config = dict(
    n_layer=20,
    d_model=512,
    n_experts=16,
    experts_per_token=2,
    d_expert=224,
    d_shared_expert=0,
    activation='gelu',
    moe_layers=[2, 3, 4, 5, 6, 7, 8, 9, 10, 11, 12, 13, 14, 15, 16, 17, 18, 19],
    router_score='softmax',
    normalize_top_k=True,
    routed_scale=1.0,
    balance_loss=0.00506,
    balance_bias=False,
    router_z_loss=0.001,
    init_std_router=0.0177,
    lr_router=0.000597,
    n_head=6,
    n_kv_head=6,
    head_dim=64,
    vocab_size=37202,
    norm='rmsnorm',
    norm_place='pre',
    norm_eps=1e-05,
    positions='rope',
    rope_base=10000.0,
    rope_fraction=0.5,
    qk_norm=False,
    attn_scale=0.125,
    tie_embeddings=False,
    parallel_block=False,
    init='trunc',
    init_std_qkv=0.0156,
    init_std_o=0.0,
    init_std_up=0.0156,
    init_std_down=0.0,
    optimizer='muon_variant',
    lr=0.00575,
    lr_mult_o=3.0,
    lr_mult_up=0.715,
    beta1=0.95,
    lr_head=0.00601,
    grad_clip=0.5,
    warmup_steps=200,
    schedule='wsd',
    decay_fraction=0.708,
    decay_shape='linear',
    final_lr_fraction=0.0,
    batch_tokens=131072,
    seq_len=768,
    doc_mask=True,
    train_tokens=965200000,
    steps=7364,
    dataset='wikipedia_en',
)
Below are experts of layer 16 (counted from 0) of a mixture-of-experts language model. Rows are named router (the router's row for the expert), up (a neuron's input weights, with its number) and show model dimensions 256-383. Each number is 128 + 24 x the weight over its row's rms, rounded and kept within 0 to 255.
After each expert's rows: "gets" lists some tokens that make up at least twice as much of what it gets as of all text. This comes from a sample of Wikipedia text that the model never trained on. Tokens count by the router's weight.

# expert 10
router [122 143 163 127 160 129 105 127 127 113 127 159 110 110 122 117 116 108 147 148  66 109 143 131 135 128 119 123 117 160 120 131 122  82 136 149 145 132 114 138  90 136 153  99 105 105 122 102 136 135 128 143 158 161 168 130 120 152 128  99 103 124  87 148 109 145  93 140 150 124 129 131 119 141  90 101 126 113 109 111 166 150  93 147 110 145  71  82  96  87 107 100 133 147 133  90 135 117 142  96 112 128 141 143 151 141 167 134 137  95  98 114 149 126 123  92  88 132 142 155 134 113 101 142 106 123 143 124]
up0 [121 140 138 146 103 149 100 160  93 163 104 132 166 131 135 152 150 149  99 123 105 101 140 122 126 107  84 110 170 118 133 145  92 103 125 101  88 122 118 121  93 105 149 132 154 149 103 121 132  88 134 151 135 102 138  92 110 171 144 103 114 115 130 166 104 157 110 141 120 116 139  84 160 131 107 144 141 136 110 153 119 149 150 167 143 154 122  99 178 130 151 160 147 120 126 124 119 138 168  98 113 122 160  77 144 117 112 152 118 148  98 125  98  84 113 162 136 120 133 109 140 157 133 121 190 103 145 146]
up1 [126 111 127 128 167 130  76 116 136 107 145 106 188 125 166 160 149  79 133 131 155 113 130 110 137 108 143 145 124  93 137 131 144 101 119 107 122 145 107 109 111 171 109 145 139 127 137 142 154 143 118 100 140 116 146 142 157  82 123 119 156 120 147 125  95 112 138 144 139  93 127 101 146 106  94 167 119 157 112 121 149 112 148 149 111 140  86  61 135  82 158 111 114 136 120 110 122 115 141 123 151 117 114 100 115 166 166 135 105 118 122 140 111 105  73 135 146 122 149 111 133 124  91 143 108 124 150 152]
up2 [ 93 151 118 127 155 104 111 107 145 124 130 136 108 162 110 115  55 140 138 156 122 166 117 130 141 136 163 139 113 137 136 107 121 135 107  89 121  75  89 127 134 145 138 128 121 124 103 113 109 137 132 133 145 133 150 170 107 128 123 145 102 113 113 148  94 129 119 150 139 121 108 129 146 115 142 117 135 147 122 115 137 122 132 150 136 128  41 111  92 107 143 106 142  97 160  87 147 132 120  84 129 156 103 175 149 202 120 105 130 153 135 121 128 141 126 143 148 139 140 143 145 121 142 113 186 160 128 102]
up3 [147 127 130 137 129 124 123 116 137 100 120 116 104  71 136 138 105 122 125 128  86 141 109 135 105 129 110 118 100 145 106 129 118 162 123 148 128 110 129 153 128 129 136 138 115 101 106 138  89 133  67 137 157 144 105  90 141 112 104 124 119 130 105 151 128 142  79 117 129 146 119 119 122 132 154 110 163 107 108 147 160 106 115 107  80 131 177 120 130 129  95 117 121 151 164 136 154 147 141 111 129 131 114 110 162 123  90 162  94 126 137 120 139 121 119 134 154  97 112 120 137 124 164 133 137 134 107 103]
gets: " the", " a", " The", " his", "'s", " an"

# expert 8
router [142 147 114 136 163 119  96 155  99 112 118 133  99 120  84 151 141 110 131 198  77 102 163 126 141  96 111  96 137 145 128 163 155  79 159 154 128 139 129 121 155 115 159 111 132 122 147 137 156 133 151 126 119 116 158 143 131 138 125  99  94 136 100 109 130 115  89 147 151 123 126 153 163 132 133 105 138 108  98 137 130 152 125 159 153 135 125 123 110 133  67  80 109 137  97  92 111  96 142  73 142 127 115 116 113 173 113 108 121 105  84 133 118 122 134 124  85 131 142 132 166 117  94 126 122 110 128 135]
up0 [154 129 145 144 167 111 120 133  98 129 131 132 102 139  68 106 135 152 125 144 155 165 111 134 108 105 144 115 135 128 120 111 108 147 118 141 130 143 131 116 141 108 136 158  76 113 117 108 126 140 145 147  99 128 174 105  95 110 154 179 136 159 111 112 148 126  56 106 153 105 103 122 113 121 122 167  99 161 144 156 113 144 170 128 138 152 110 107 138 157  97 153 136 140  96 142 103 103  86 177 143  81  95 119 134 116 137 111 173 153 144 124 168 125  95  96 145 142 161 116 144 158 119 116 132 164  87 157]
up1 [133 123 155 123  75 174  99 116  97 107 113 148 114 133 109 126 145 115  77  89 118 183 125  95  95 111 126 163 181 110  85 139 159 142 121 134 131 136 116 124 138  95 106 105 184 125 132 121 132 146 114 109 132 142 154 112 101  99 107  92 103 125 130 103  95 124 112 105 118 151 126  93 136 148 124  81  85 121 139 133 133 158 149 155 117 149 144 133 116 106 125 140 120 132 117 137 152 138 160 122 183  97 120  96 149 168 129 138  95 141 134 133 114 126 127 159 127  78 129 161 117 108 109 129 186 123  94 134]
up2 [134 150 122 148 130 108  93 123 114 148 110 116 152 125 114 164 144 103 110 118 118 137 151 117 108 124 133 150  87 142 131 135 114  83 138 115 159 125 148 151 106 115 140 164 147 118 149 112 156 126 136 127 110  94 100 135 110 122 118  62 149 185 163 124  96 218  82 109 159 125 120 146 141 142 105 111 171 143 115 158 160 107 106 115 127 133 114 136 152 103 103 135  97 132 107 135 103 136 132 135 118 112 142 118 121 183 163 160 138 108 143 118  90 102 123 128 104 164 128 112 114 123 117  97 127 122 118 126]
up3 [111 151 173 156 106 118 107  96 124 123  78 159 109 116 124 113 152 126 103 105 140 135 113  81 124 139 154  88 144 123 128 157 174 176 118 110 144 173  76 109 170  96 112  86 157 151 133 168 147 123 127 134 152 118 155 116 122 141 158 131 118 180 115  95 117 134  89 167 138 115 128  95 129 119 132 147 120  99  85 165 123 134 137 108  93 157 102 135 113 157  92  74 103 131 164 158 178 125  67  68 143  65 118 131 140 160 133 118 168 166 120 102 134 134 157 112 141 142 125 151 104 103 152  90 161 122 121 128]
gets: " the", ".", " The", "%", " a", "′"

# expert 5
router [108 150 129 152 159 154  89 145 137 131 138 126 115 149 118 124 167 151 121 133 122 111  93  94 101 107 102 100 137 129 147 139 102  97 151 148 128 147  93 159 112  94 150 127 108 141 116 135 147 140 142 145 116 129 137 145 103 143  88 135 110  82 109 118 124 111  95 180 152 154  79 115 213 108 104 130 135 138 157 123 100 159  86 126 122 166 117 120 137 136 164  74 105 160 141 107 138  75 118  76 131 136 117 111 139 201 126 115 142 126 119 174 121 145 157 112  55 152 121 128 123 115  90 118 137 160 148 104]
up0 [104 134 166 133 116 120  96 176 104 128 107  94 147  99 121 146 127 128 135 145 123 143  99 104 130 131 122  95 115  73 130 111 106 116 156 144 117 101 142 100  69  99 113 120 124 128 146 101 126 182 168 130 134 103 115  98 126 113  71 166 112 124 107 145 135 101 143 139 162 101 158 122 127 132 115 104 109  94 103 153 152 180 101 129 102 118 160  72 120 138 114  89 116  99 143  96 107 114 147 169 114 127 113 108 152 122 161 110 107 125 141 132 145 127 114 155 105 115 150 115 158 108 121 131 101 126 212 134]
up1 [125 138 107 114 131 144  97 111 147 137 146 134 138 185 141 134 139 130 131 116 102 139 129 110 135 118 105 125 124 105 120 126 112 171 119 111 124 149 126  91 117 118 139 149 127 120 128 146 180 117 114 115 107 112 137 110 116 131 105 138 123  71 122 110  92 104 143 105  85 135 149 133 150 120 116 140 122 159 138 140 175 143 104 133 106 151 120  89 142 131 101 114 153  86 134 139 131 105 100  99 136 138 138 137 100  96  78 123 163 123 126 156 153 129 177 149  63 136 116 114 129 188  83 135 160 117 121 116]
up2 [138 108 189 110 139 123 120 128 147 129 131 138 129 154 107  89 130 130 132  98 142 156  87  95 116 130 124 103 167 138 126 158 121 146 143 128 134 132 120 134 144 106 107 101 128 161 130  81 108 104 167 110 114 118 111 106 181 120 133 117 147 108 145  95 120 125  87  81 121 129  84 116 129 104  89 139 154 106 131 163 151  83 101 133 164 128 108 147 107 117 172 112 193 152 125 147 145 119 122 157  97 139 129 126 109 178 110 144 112 176 143 199 140 138 136 119  89  89 168 126 126 123 170 146  99 100 130 105]
up3 [155 145 154 166 167 150 144  96 125 112 115 117 108  98 128  97 133 153  66 121 143 110 149 144 132 108 106 117 133 121 103 120 121 128  79 107 129 153 118 172 100 136 101 109 124 160 124 192 125 144 122 197  86 109 120 131 115 141  93 108 123 159 111 139 131 137 127 129 169 162 101 138  97  98 128  72 138 133 177  98 103  89 105 116 117 142 144 112 108 148 130 134 132 120 112 130 107 141  99 132 105 144  86 135 125 103 135 125 169 137 124 133 113 100 160 135 156 110 128  81 102  81 127  80 122 131 142 109]
gets: ")", ":", "9", "\"", "8", "6"

# expert 9
router [122 134 169 135 164 117 112 167 128 152 172 153  94 134 147 129 176 164 108 119 120 130  73 114  86 107  97 116 109 170 159 128 110 140 140 159 141 160 130 163 129  95 124 128 131  97 154 145 139 124 133 148 112 112 118 129 105 119 118  84 140 110 139 115 131 155 117 132 104 162 115 139 109 119 118 107 140 112 129 103 127 149 159 136 116 129 149 146 110 139 106 101 133 152 110 158  69  97 112  87 137 154 118 124 133 112 147 103 139 118  87 135 170 148 146 112 122 140 110 153 121 130 115 131 103 125 171 132]
up0 [113  88 177 104 123 140 104 128 121 120 177 132 139 112 131 146 152 110 101 166 141 162 116 139 104 172 173  84 128 113 142 108 150 142 102 135 151 129 116 149 103 111 103 119 121 121 142 138 140 126 120 133 127 126 100 138 116 128 124 123 152 127 132 148 139 129 136 122 107  91  49 159 138 141 150 142 126 113 123 119 126 131 167 106 111 129 168 121 108 141 108 131 120 127  81 165  95 153  86 150 140 118 109 143 111 102 133 130 148 148 107 179 122 142 118 112 160 130 125 148 110 134 174 142 125 132 181 128]
up1 [124 116 142 159 123 114 126 122 131 132 140 164 150 113 133 118 119  73 105  66 119 149 173 146 111 126 160 177 187 126 115 164 138 113 147  99 164 111 128 107 114 123  85 119 122 112 123 124 157 147 113 129 164  78 118 109 117 157 116  97 131 169 149 114  98 113 105 128 154 143 148 114 123 134 118 129 116 153 107 138 153 167 109 120 115 107 159 118 158 133 127 100 134 110 116 102 110 114 151 159 138 132 122 141 150 133 169 135 129 108 131 137  83 142 144  91 145 115 104 122 153 135 148 112 103 124 190 123]
up2 [124 167 144 106 158 132 143 158 128 145 107 113 121 201 115 136  99 104 150 121 106  99 132 115  66 119 120  86 152 135 123 121 128  77 109 161 140 128  87 139 134 130 133 167 112 136 100 108 124 166 155 191 112  98 136 142 115 137 122 107 116 156 106 124 132 164 128 129 150  97 137 104 111 163 119 109 132 101  63  90 158 163 153 161 138 103 130 110 125 133 114 123 117 122 167 119 171 154  85 142 128 103 125 119 144 113 107 109 119 116 106 194 151 102 177 151 111 133 153 179 114  99 140 158 130 140 119 142]
up3 [105 200 138 129 120 111 111 153 143 123 185 160 124 128 142 156 153 154 148 130 127 132 117 123 156 129 127 125 160 152 105 128 136 140 147 149 139 114 129 103 121 124 127  87 138 112 137 115 102 145 152 142 144 162  86 116 140 140 140 118 150 164  94 113 117 130 118 147 124 166 108  78 129 111 127 147 184 139 119 118 143 116 129 135 124 124 133 103 110 111 144 120 114 144 131 121 127 116 102 105 129 141 161 136 112 139 128 127 153 143 143 155 117 146 144 105 111 171 143 154 116 126 152 116 115 162 112 141]
gets: " in", " (", " of", " \"", " on", " at"

# expert 1
router [121 111 171 112 169 129 116 143 118 148 167 121 132 128 121 118 149 122 117 139 138 136  90 131 131 111 138  95 146 117 123 110 136 109 178 182 150 120 136 142 117  78 117 111 122 157 138 130 137 142 154 130 129 139 123 153 108 106  63 114 133 107  79 111 123 122 109 176 139 141  84 136 123 131 125 138 143 117 156 123 134 145 120 138 120 120 127 126 125 162  98  91 106 156  68  94 128  96 149 114 142 155 138 140 130 137 148 136 164 121 105 145 143 128 147 137 122 100 122 175 132  80 143 141 166 139 159 121]
up0 [163 140 147 112 158 111 107 190 118 143 120 100  94 113 137 117 114 169 135 144 129 131 113 132 115 156 121 145 111 168 155 139 170 129 138 120 150 183 172 134  93 100 107 107 151 112 134 102 119 119 139 121  97 161 130 110 110 107  82 129 135  64 151 153 117 139 142 124 124 118 149 108 139 114 165 151 105  79 124  95  79 143 175 133 157 111  80 122 143 165 136 135 128 125 149 121 102  88 119 147 142 136 138  88 156 112  98 120 120  95  89 127 121 143 145 108 134  76 127 133 139 126 124 124  85 137 121 126]
up1 [137 126 101 109 105 107 109 126 156 138 149 128 104 131 125 154  76  97  81 130 126 132 129 140 114 155 148 134 127 151 142 127 153  73 141 122 123 166 141  88  92 174 104 161 117 131 118 114  68 159 181 140 126 152 133 121  98 144 129 114 112 117 120 129 138 112 109 165 103 191 154 133  73 130 131 152 151 119  81  99 117 169  96 145  81  99 104 102 180 153 113 132 142 118 175 113 159 124 116 116 162 141 133 161 170 150 118 132 107 100  98 140 161 154 145 120  78 116 100 129 149  65 157  89 132 122 136 120]
up2 [138 145 113 126 189 145 122 169 147 120 142  96 141 127 124 114  92 152 130 139 138 118 130 124 109 138 134 161 138  80 134 106 100 148 163  84 165 106 102 119  71 145 138  93 113 107 126 145 137 143 166 129 139 121  64 137  58 119 106 143 152 124 145 112 132 153 106 134 148 136 119 157  97 115 132 168 109 141 131 128 106 145 160 141 169 102 132 115 111 140  98 110 133 131 104 129 151 106 139  66 126 148 176 130 119 163 125 112 108 102  99 147 148 133 121 145 141 153 163 131 102  93 165 132 132 130 176  98]
up3 [156 151 109 133 130 155 123 147 167 172 130 152  99 151 141 126 141 150  79 108 132 138 122 130 148 140 142  98 110  82 119 113 133 113 105 102  95 123 108 151 115  96  99 104 119 132 155 121 135 171 159 141 119 128 129 110 105 124 103 136 124 110  98 141 147 134 133 127 100 127  89 109 161 101 123 182 147 138 128 101 188 163 149 151 124 102 175 106 133 120 122  84  92 175 122 140 131 148 102 108 143 128 169 133 130 130 158 145 169  90 114 138 127 147  91 149 139 165 119 103 102 143 132 143 131 116 168 133]
gets: ",", " and", " to", " of", " as", " for"

# expert 15
router [180 113 167 128 118  94 101 131 120 116 160 161 133 104 146 111 140 140 104 146 128 100  51 109  80 125 158 132 140 156 132 127  91 119 135 152 169 138 149 142 133 116 150  85 156 124 120 140 131 135 178 125 132 155 110 163 148 152  96 139  78 128  87 113 113 136  97 189 139 147 123 106 143 103 120 135 131  70 150 132 134 137 120 112 137 123 112  95 101  95  90 123 139 115 118  86 107  97 132 131 140 136 117 140 111 142 142 138 188 123  86 160 109 116 142 150  97 119  97 122 166  92  86 117  73 155 101 121]
up0 [143 129 189 133 112 134 123 123 140 129 134 100 135 147 104 106 118 128 111 112 126 129 110 120  85  81 145 123 144  75 129 140 139 137 106 135 116 127 113 144 111 159 116 115 138 161 138 137 124 108 165 169 150 130 135 125 100 162  96 136 138 143 155 114  98 169  91 108 137 150 119 131 131 117 121 136 161  78 114  88 155 103 129 105 114 172 127 123 137 153  96 169 136 123 118 128 147 140 135 147 142 150 115 119 177 105 122 169 140  86 149 158 114  99 150  95 186 109  72 123 122 151 138 132 134 142 182 136]
up1 [121 140 114  99 120 120 146 115 147 138 150 124 130 117 112 116 149  88 166  99 117  94 107 131 125 141 129 133  79 128 144 130 155 108 101 112 186 117 161 132 178 127 118 145 143 134 114 127  63 155 160 125  87 138 102 124 123 143 152 170 123 168 134 151 129 106  86 183 124 103 122 134 140 128 110 134 130 130 117 164 137  59 184 101 109 134 132 183  99 143 123 141 103 115 133 115 134 172 104 135 122 141 114 160 158 139 108 167 126 203 113  99 102 108 136 119 145 125 143 168 136 126 131 156  92 146 153 141]
up2 [153 134 157 106 154 112 127 148 136 156 122 141 105 111  91 157 137 100 152 119 141 167 126 117 125 129 136 132 160 108 131  97 115 131 142 158 138 104 143  95 131 100 173 131 132 118 146 164 130 160 127 142 159 101 141 162  97 148 191 157 105 167  88 133 114 118 136 150 123 121 137 131 124 108 170 163 152 138  88  87  83  97  98 122 155 114  97  84 139  87 103 113 122  94 129  88 116  83  75 128  75 154 131 125 166 120 106 114 132 127 110 109 139 176 104 143 115 140 143 102  96 127 129 138 106 114 143 160]
up3 [147 106 131 138 128 151 105  43 158 102  90 129 142 175  92 111 128 129 131 138 117 110 135 151 125 175 110 158 118 136 144 130 153 132 130 145 109 134  94 102 111 117 163 121 123 114 149 132  95 139 118 174 128 140 124 177 145 118 143  98 147 124 105 124 109 104 147 121 124 144 159 140 150 131 160 104 150 116 137 114 134 114 137 132 113 128 125 115 170 126 149 111 117 135  78  92 159 104 169 102 139 133 134 131 173 146 190 136 130 127  93 104 119 153 136 112 133 164 146 123 129  88 185 116 142 108 126  87]
gets: " |\n", "\n", "==", ")\n", ".", ".\n\n"

# expert 11
router [132 147 133 121 149 170  79 133 134 132 145 151 118 130 103 127 116 114  82 147 142 111  89 134 102 140 116 125 142 149 166 109 127 140 151 129 146 157 120 105 124 136 137 127 127 144 133 110 109 148 175 154 136 147  89 112 127 107 122 111 102  99 105 123 107 182 101 163 158 135 127 151 132 162  95 119 138 132 109  64 140 196  70 169 112 139 165 143 144 142 120 125  95 151 108 114 159  86 133 133 149 188 162 132 118 167 134 122 146 118  97 132 156 120 118 126  95 137 140 163 139 134  56 139  98 131 146 115]
up0 [128 136 111 111 123 163 128 151 124 125 114  89 136 156 140 125 155 127 106 137  88 147 129 164 142 131 116 136 110 125 153 149 125 162 132 162 142 129  91 149 145 121 158 124 164 132 127 127 137 155 162 113 149 136 135 131 126 140 136  98 101  87 147 160 145  86  89 108 160 138 151 186 124 152 118 144 150 107 108  99 128  97 131 159 123 149 172 149 148 146 138 135 121 113 138 146 142 111 128 105 172 111 175 135 158  99 117 133 119 177 147  94 121 152 117 114 140 107 122 136 171 140 118  94 141 111 129 115]
up1 [139 117 140 114 160 142  95 143 120 107 133 109 143 135 149 122 121 128 145 119 130 134 132 138 132 153 141 169 103 181 106 114 146 129 143 118 111 140 172 114  95 108 127 114 120 187 114 122 124 156 138 161 110  86 102 122 145 152 100 101 107 140 105 149 129 141  96 105 131 116 124 135 179 194 164 157 117 110 143 118 120 178 177 152  92 134 129 101 138 150 116 109 126 123 122 115 160 130 140 117 126 138 100 152 127 125 126  93 102 121 100  97 115 154 143 127 138 137 134 134 119 113  71  83  74 132 123 157]
up2 [143  97 110 124 164 149 105 147 122  97 116 122 129 119 126 131  97 142 133 110 129 164 121  84 126 179 129 120 133 116 142 120 124 128 128 176 133 130 104 130 104 149 105 141 161 160 165 118  89 154 164 116 133 126 118  82 115 101 135 108 130 148 131 127 123 137  93 167 153  98 138 134  79 185  99 117 110 104 138 100 122 187  95 118 137 146 183 105 130 195  84  89  99 132 105 124 137  75 154 146 105 180 170 123  99 128 154 139  95 135 159 106 165  92 128  99 135 171 124 138 182 117 106 106 110 180 124 102]
up3 [118 124 135 135 139 107 135 170 140 174 141 150 124 149 127 107 124 103 178 113 132 152 158  96 152 127 143 139 147 108 139 150  74 156 136 134 164 183  89 174  95 141  92 130 111 184 110 143 104 128 180  84 150 120 164 129  92 133 123  78 116 104 134 116 133 154 123 143 160 121 150 158 119 132 134 126 134 104 108 151  79 127 135 103 140 136 147 148 132 115 123 143 126 114 160 137 135 115 106  87 117 148  77 166 114 119 115 146  95 116 104 179 126 168  80 133 119 162 151 133 159 116 115 128  87 115 127 141]
gets: " |", ",", "|", "-", ";", "–"

# expert 13
router [118 127 131 145 132 120 104 154 100 128 177 169 122  94 105 144 149  79 106 133 121 123  73 120 103 104 132  96 113 172 172 139 153 136 164 124 141 150 117 157 158  99 120  90 117 136 136 128 115 149 105 151 133 167 106 150  67 112 136 127  91 149  89 107 112 100 112 120 123  95  94 114 126 100 121 116 120 136 130 121 174 137 115 123  28 135 103 128 129 107 152  92 120 132 117 132 132 102 170  79 119 133 115 138 113 158 150 106 182 104 131 127 182 151 123  91  91 148 112 115 135 130  93 142 108 117 135 142]
up0 [161 119 124 121 154 131  93 115 109 144 149 139 136  98 132 164 138 131 142 130 131 163 136 139  77 126  84 108  97 160 124  83 157 130  87  72 133 148 109 111  85 158  97 131 142 147 141 118 127  96 119 228 124 145 116  98  96 183  93 111  90  94 114  80 120  55 171 124  96 101 119 124 134 116 124 113 109 128 126 107 129 155 104 128 130 135 116 122 107 146 133 136 126 154 111 114 114  63 154  72 110 126 108 126 102 127 131  96 135 136 111  90  98 120 116 114 138 130 134 133 124 133 156 110 138 144 140 108]
up1 [154 132 152 139 125 143  92 130 105 153 166 143 158 125 145 121 101 171 111 167 143 132 123 113  81 146 134 109  91 148 134 188 133 140 150 105 158 104 116 165 126 111  90 144 145 110 141  99 118 115 147 165 138 106 152 127 117 170 132 147 149 133 151 117 115 128 166 164  99 134 105 170 122 124 126 129  56 108 109 112  95 127  88 167 132 136 124 120 139 122 159 101 125 111 119 108 138 123 147 142 154 149 138 132 115 124 128 120 106 149  94 183 137 162 107  89 111 109 172 143 125 105 148 106 113 115 125 137]
up2 [118 195 126 136  99 149 109 154 124 114 162 110 146 180 125 137  84 134 151 120 120 179 157 137 123 123 125 141 107 117  98 129 126 146  97 142 134 100 164 125  97 116 126 126 135 104 113 104 139 135 116 132 128 140 106  86 124 134 188 161 144 128  88 106 101 100 122 145 109 118 143 128 131 145 161 149  80 124 115 124 154 143  97  94 113 113 148 132 108 131 104 170  99 116 135 129 167  97 146 110 136 119  96 133 152 142 154 146 125 150 119 117 148 126 156 113 150 173 103 146 119 103 130 124 126 121 127 123]
up3 [110 144 110 130 145 109 134 146 107 126 159 121 122 117  68 104 105 136 120 131 137 145 122 108 141  95 126 167 132 143 110 148 123 153 125 162 123  92 123 128 113 110  93 130 123 103 147 110 153  99 111 107 187 139 131 103  58 101 146 126 155 127  84 201 156  88 144 163 120 138 123 160 146 102 137 147 131 167 142 103 119 145 154 114 128 156 135 136 155 105 125 176 125 125  94 150 126 102 104 107 113 141 155  89 125  30 113 126 116 147 126 159 135 120 155 102 176 109 122  91  88 144 101 155 129 120 145 145]
gets: " ", ".", ".\n\n", " (", "==\n", "2"

# expert 6
router [103 131 160 125 136 124  92 126 131 127 128 150 124 132 106 129 115 140 150 159 131 122 107 149 118 106 102 137 123 169 150 130 117 179 132 165 108 159 133 124 108  76 172 130 117 125 128 115 136 143 123 132 135 115 146 145  96 100 100 128 127 149 158 134 114 108  98 150 155 161 167 109 147  97  90 123 115 101 122  94 132 143  98 121  99 144 125 110 130 124  92 122 112  94 135 118 113  83 130 136 118 171 121 126 152 148 135 126 149 103 138 129 140 176  89  87 104 133 126 144 136 108  89 134 136 150 144 107]
up0 [154 121 108 119 142 130 134 141 124 133 180 107 141 159 139  69 111 175 114 148 163 134 114 149 108 140 140 179  94 134 117 112 130 168 135 143 134 144 171  89 103 139  99 135 128 103 165 140 133 128 152 150 142 137 107 135  92 112 103 152 148 114 128 129 129 120 134 124 151 161 161 135 136 122 129 106 133 102 136 141 122 131 137 126  95 110 119  82 123 130 140 112  74  80 115 107 131 105 115  77 106 133 114 129 176 117 144 114 153 111 133 107 137 149 136 124  93  95 137  99 117 151 167 121 129 134 134 106]
up1 [142 102 148 149 139 119 122 153 138 115 131 151 153 168  77 110 126 121  80 117 148 127 141 137  99  69 113 139 157 139 150  79 128 149 128  99 134 153 163 137 139 100 123 150 154  94  99 124 133 152 129 141 108 130  98 114 122 122 104 129 145 130 172 135 130 139 123 111 119 109 131  98 172 132 104 147 128 116 106 153 168 106 126 102 128 170 149 113 146  98 130 117 135  99  78 119 135 136 128 105 136 162 117 136 154 118 107 150  92 123 127 112 141 134 167 119 148  98 134 144 108 131 146 117 167 144 107 116]
up2 [140 146 113 112 140 170  98 101 117 124 128 121 122 130  71 107 129 169  66 139 108 151 140 123 109  90 103 134 110 104 102 160 120 179 145 105 116 161  88 139 129 127 112 159 130 160 158 130 105 105 139 172 118 112 117 121 209 129 151 119  89  90 139 118 117 121 127 132 138 128 135 125 136 112 148 139 139 126 114 150 145 130 123 168 121 141 109 146 117 112  98 130 151 134 131  96 123 126 141 155 133 141 132 151 115 180 144 128 126 110 138 149 143 139 173 134 142 144 138 128 143 158 113  97 126 146 124 113]
up3 [114 120 161 153 153 151 140 127 170 117  80  95 130 138 122 148 123 181 107 135 130 127 132 127 130 128 130 136 167 127 127 108  99 149 136 128 145 154 142 124 166  88 151 101 147  79 136 127 141 104 131 134 156 112 135 137  74 119  83 114 131 101 107 126 157 102 105 105 145  82 182 111 138 131 121 154 148  99 152 133 161 158 102 112  43 154 150 154 115 158  96 102 138 165 109 126 177  99 133 137 124 156 124 118 139  99  79 115 109 113 109  48  97 138 105 119 141  87 123 124 116  93 149 151 154 135  94 166]
gets: "-", "|", " has", " had", "\n\n", " have"